config = dict(
    n_empty_slots=3,
    router_score='softmax',
    routed_scale=5.99,
    balance_bias=False,
    init_std_router=0.0144,
    init_std_up=0.0222,
    beta2=0.98,
)
Below are experts of layer 3 (counted from 0) of a mixture-of-experts language model. Rows are named up (a neuron's input weights, with its number), down (a neuron's output weights, with its number) and show model dimensions 192-255. Each number is 500 + 40 x the weight over its row's rms, rounded and kept within 0 to 999. Numbers have three digits each.
Before each expert's rows: a language model's description of what the expert responds to. This comes from a sample of Wikipedia text that the model never trained on.

# expert 8
What it handles: Early letters in names. Second or early letter pieces of capitalized words after a parenthesis or line start, e.g. P-e-troleum, P-e-te, U-s-achyov, plus See in See also.
up0:507474489449441480478533464490471522536461535435535464521553451558538456464515466475530544433487466525537515476464547499476502506516434441489461517551548503536488569428532447564510576516478450
down0:489492564572453486544515560444510526498475568463473465459443459516429480456469555481441496563423454519455523452518542476498492484452493594542500432481468368492578468508517506541517513503496524
up1:436441557458453488574433448502451505533485488481495508500495535496513544499465425449490493447559485513499489537511514517502474431458481529469443516514499541532512541529483406544545496415491494
down1:485477472420501545471550540508509471481539537456540471529476501514518550448457519579518517479561436452379481550507553531513516602489544464589491569448505560439505503527462468497493432472544495
up2:484501561505524476529608503565501493516511547451520569464471508441500534460526480536530592471461456501454469504509538588508513462441544517417471495534529497488475513521527496460497468524599480
down2:503589491556477524457516544498482477499537451480468581502573525511511522444451447548444525492456559476500446513382468560552477496495483483505551501513563468483551461508539496532353533489546499
up3:417448431494582503529487543484516503551503504563544471473473454497520472564511473587514568564494496507505468436426452442537481503486505501513449482481487453552501564598460514488555526480453477
down3:541566476510446509521458460504461529504442544407503560582576438455465478418476489470487488440510612446488512544596521493485562491483552433452554539522489539556485466553534434508473521428552510
up4:469496511517479467529554484445509457536541488533488546470420516458488514559562510532524450518521582518473521460523456504482558473488476514456484420487428540469497554462532457472480539453458516
down4:577583501469480541518489439539582550519474554521467413507534465511476485450558467483438588465586447471476501492519495453429445558483538499460539457466461520499517423505465476493422546556471479
up5:457469563439430509490454507466569504466478443433456450516469500494473481565433506464529496520506500461564544532483517445417481523482443512499526485456460494514433511465582517495523624505493496
down5:388464491429441556510456529512531565502447482549476497550492475442502521540447510493476447545507524539530476550564511510433494524510469453510496483464467536581529485512462512497492524559477510
up6:521488544485515484501557495507462484507567429512539571542429478516521482493549461457474524458464494493548507426451500491488506540549444516536520452462529502499489487532533537434536458436524570
down6:533539469542504474474492495503528546552456589462556548490492420442508500525428489488477530468539560446560526473482425533522413528531483525496513485460483494434480441517438548504511510482466534
up7:549451522474543473550493449494495518408516507495492529468490516402528561468501495480577518481573471543492512460521551526538542487571478518455536496504496535583452509507473519518512420503543543
down7:493488629489475542435543446465509472465446444531481500485474492468544467517491484484452538509465511550489507503521476462509436477454420490499548568455531498463479496507410565472538546520496536
up8:462602478511471509467404524435467542538520458514472542398470509519523446522543543540529537416501415465502458459471483536590524465467517526557464418491495525548562568482428498533522475467500394
down8:515497520515474510541501466544559487512541502538501502518481521480568485486503500487502488487460492487467481523510487532565546456545530494504473494503517456458475564439464519474473516507507529
up9:412446566494525449562500503547430515449521384510518583489436486427567511570486488456477531424511500426512430492504441491467432514466519514463492494505431468538476636447550507533451460432567505
down9:493581459504483545453447512534477428520534470511569507476514560469561580453450481486499572501474522591478478526576476515493437532573452472563509506447520541440461431450466551506491597541512529
up10:494496486488530464585517563422464525435494492549496505473472427428658492475531444500546501490506507460518477450437481463493473549469425504522531453509498499559515485510530470473468485474431551
down10:571530523524489471516594481498535538510514524561481452483544565496582524522534452476429481467465505479485493513409557447451516512487521537476427481481535476543499393499458527514487432520486516
up11:497484526542435467541556544514437490511537533489523547529535484498549539472434499428519532451518534477550513511517482576552453490500464520531547481495540504507445487528500531443511502493517502
down11:530484515379535554426481502452518495530479469518507480475460458510446478479452512553449503514515500485460500559441506484460464520538510510531498489545500551485517542442494548460510527497475548
up12:514502564479515431503547454577579500541464548428478491541507498530492454580530506438487571472524506536483506502495475487545527500490550497536484550572488508438483571447536491540540509475478529
down12:513534456497508484508550507479446520481547458462464529493598499432455466530507522511469582477476551500551449527457394498510477397466478525534544493502474511438500440474507515516425502492500457
up13:484458589483479491550429496502540511491474525514482520547429540485499469583489516499549534489557468536479513577515581542495484433525521518484474525528549516540505537572424469445499487474507535
down13:478525577404562534440479500471510550555500478435510523425555469449473570460526445521455460510529578535454474501506455425510447568507500448508478511454547528464546492569504538482455467414558501
up14:532473544543532480528517543531480547508548508534505538502474473455494527501512554539561478570477434527545522437563518475430588477421525602493511425495509513487476489509486526462466525480506468
down14:543510518447398499500511449567516495542463520524519509504527559461527520466527548515428557515551533469424522508388511531537499482540498470488494486498527475480528480418526473527442453453492534
up15:476453526469515511476493485570486501431559505576470478502516557446495524554518541411496466558536530487532479541539588499472477473569472465485438380471475550508485506510449495486467540535531444
down15:474510422448471538505440497501492575508465499454516483455491539525445470491532508533540488510477546494473561449477560515507501448492530520503498486509522458541467479560538522529531453508553397
up16:435476482484469480529503442488502503573507449468551523587485487472529435552471577444454555482458453492489516574511565440466453461553436524513529478585471456543445555516503491531548523536544491
down16:464512475491500488503505545462497549532477511487534457512569499538449475518518462495498473532546498487551509574554544503490411534535525404498466426514516531499534487449494476520498464566514471
up17:464465576454550457525491468464452490556474463545510533551533548512566529504491462449540558516535522469538451466468535534479515470526567527449487465468488524574522599492440500517571522492489506
down17:470454492488484568489532554525519522548486517457607481472467513493516541430511563484452434491525435482420510561554564567505495553488493483587481544552541566469462418501445463502504480489514487
up18:497447463533469535468476480482491487449556563426478483542512482444491467457519440491498514521507470544452511539495474475500470466533406476456410511511456477580449520525526486462508531459480521
down18:533502505510492504532541479557429511518536547508486473566501557538477520499455501481494537505514544503451504533461510544422498519583542488552548474521505477473550473484538522545505470546523523
up19:496521484572526523597546481506499537557508504455547531499421444540560467547584603500510507501488505411501520439523434489506486452501478538506484463476490489487436588460503467505520497485509515
down19:567486487514478510503546552452488523510478571447499525554514409577454520456504457465468539484491483527484500493485484445532502494415535476446510513480471455525508493563476510555482544484420491
up20:493481575532557556479524499511497566487505529516483536478501523442487435525513498452462557523445518500531544469551505513524545566433472473527552484489564528479485529449497493511519576499522488
down20:515531484421539487496494459536566492552471525493503515499517434499473477464475595512487452470391502531509547515470517521587482465548469451489495471453514499474456446477471507540528518430419539
up21:482447490473531474480453461478532492479525457536518577464548494474545462440467417487503587516532486494507501574485500500467427546562528492488413504472458511513443554484474481467504566481486523
down21:460481428435477513505517478487530499539476439508452484467485432487548471479443462506479524492520579523465459484556502483496478574565516436526559479415470501444550457522453451488474449555441486
up22:522449544498488543544534457453548454484471505524448525489492509524451494462520493372446533464497445474432463506477515491495462422504530514456529539528421581479517555501506525515447483551498463
down22:467454538486468520486494557513460485532537593548490456532548509537480504428498551507475463514521547572489504471500506517557564539450558542509496481427479605468479509437437569493496540469426530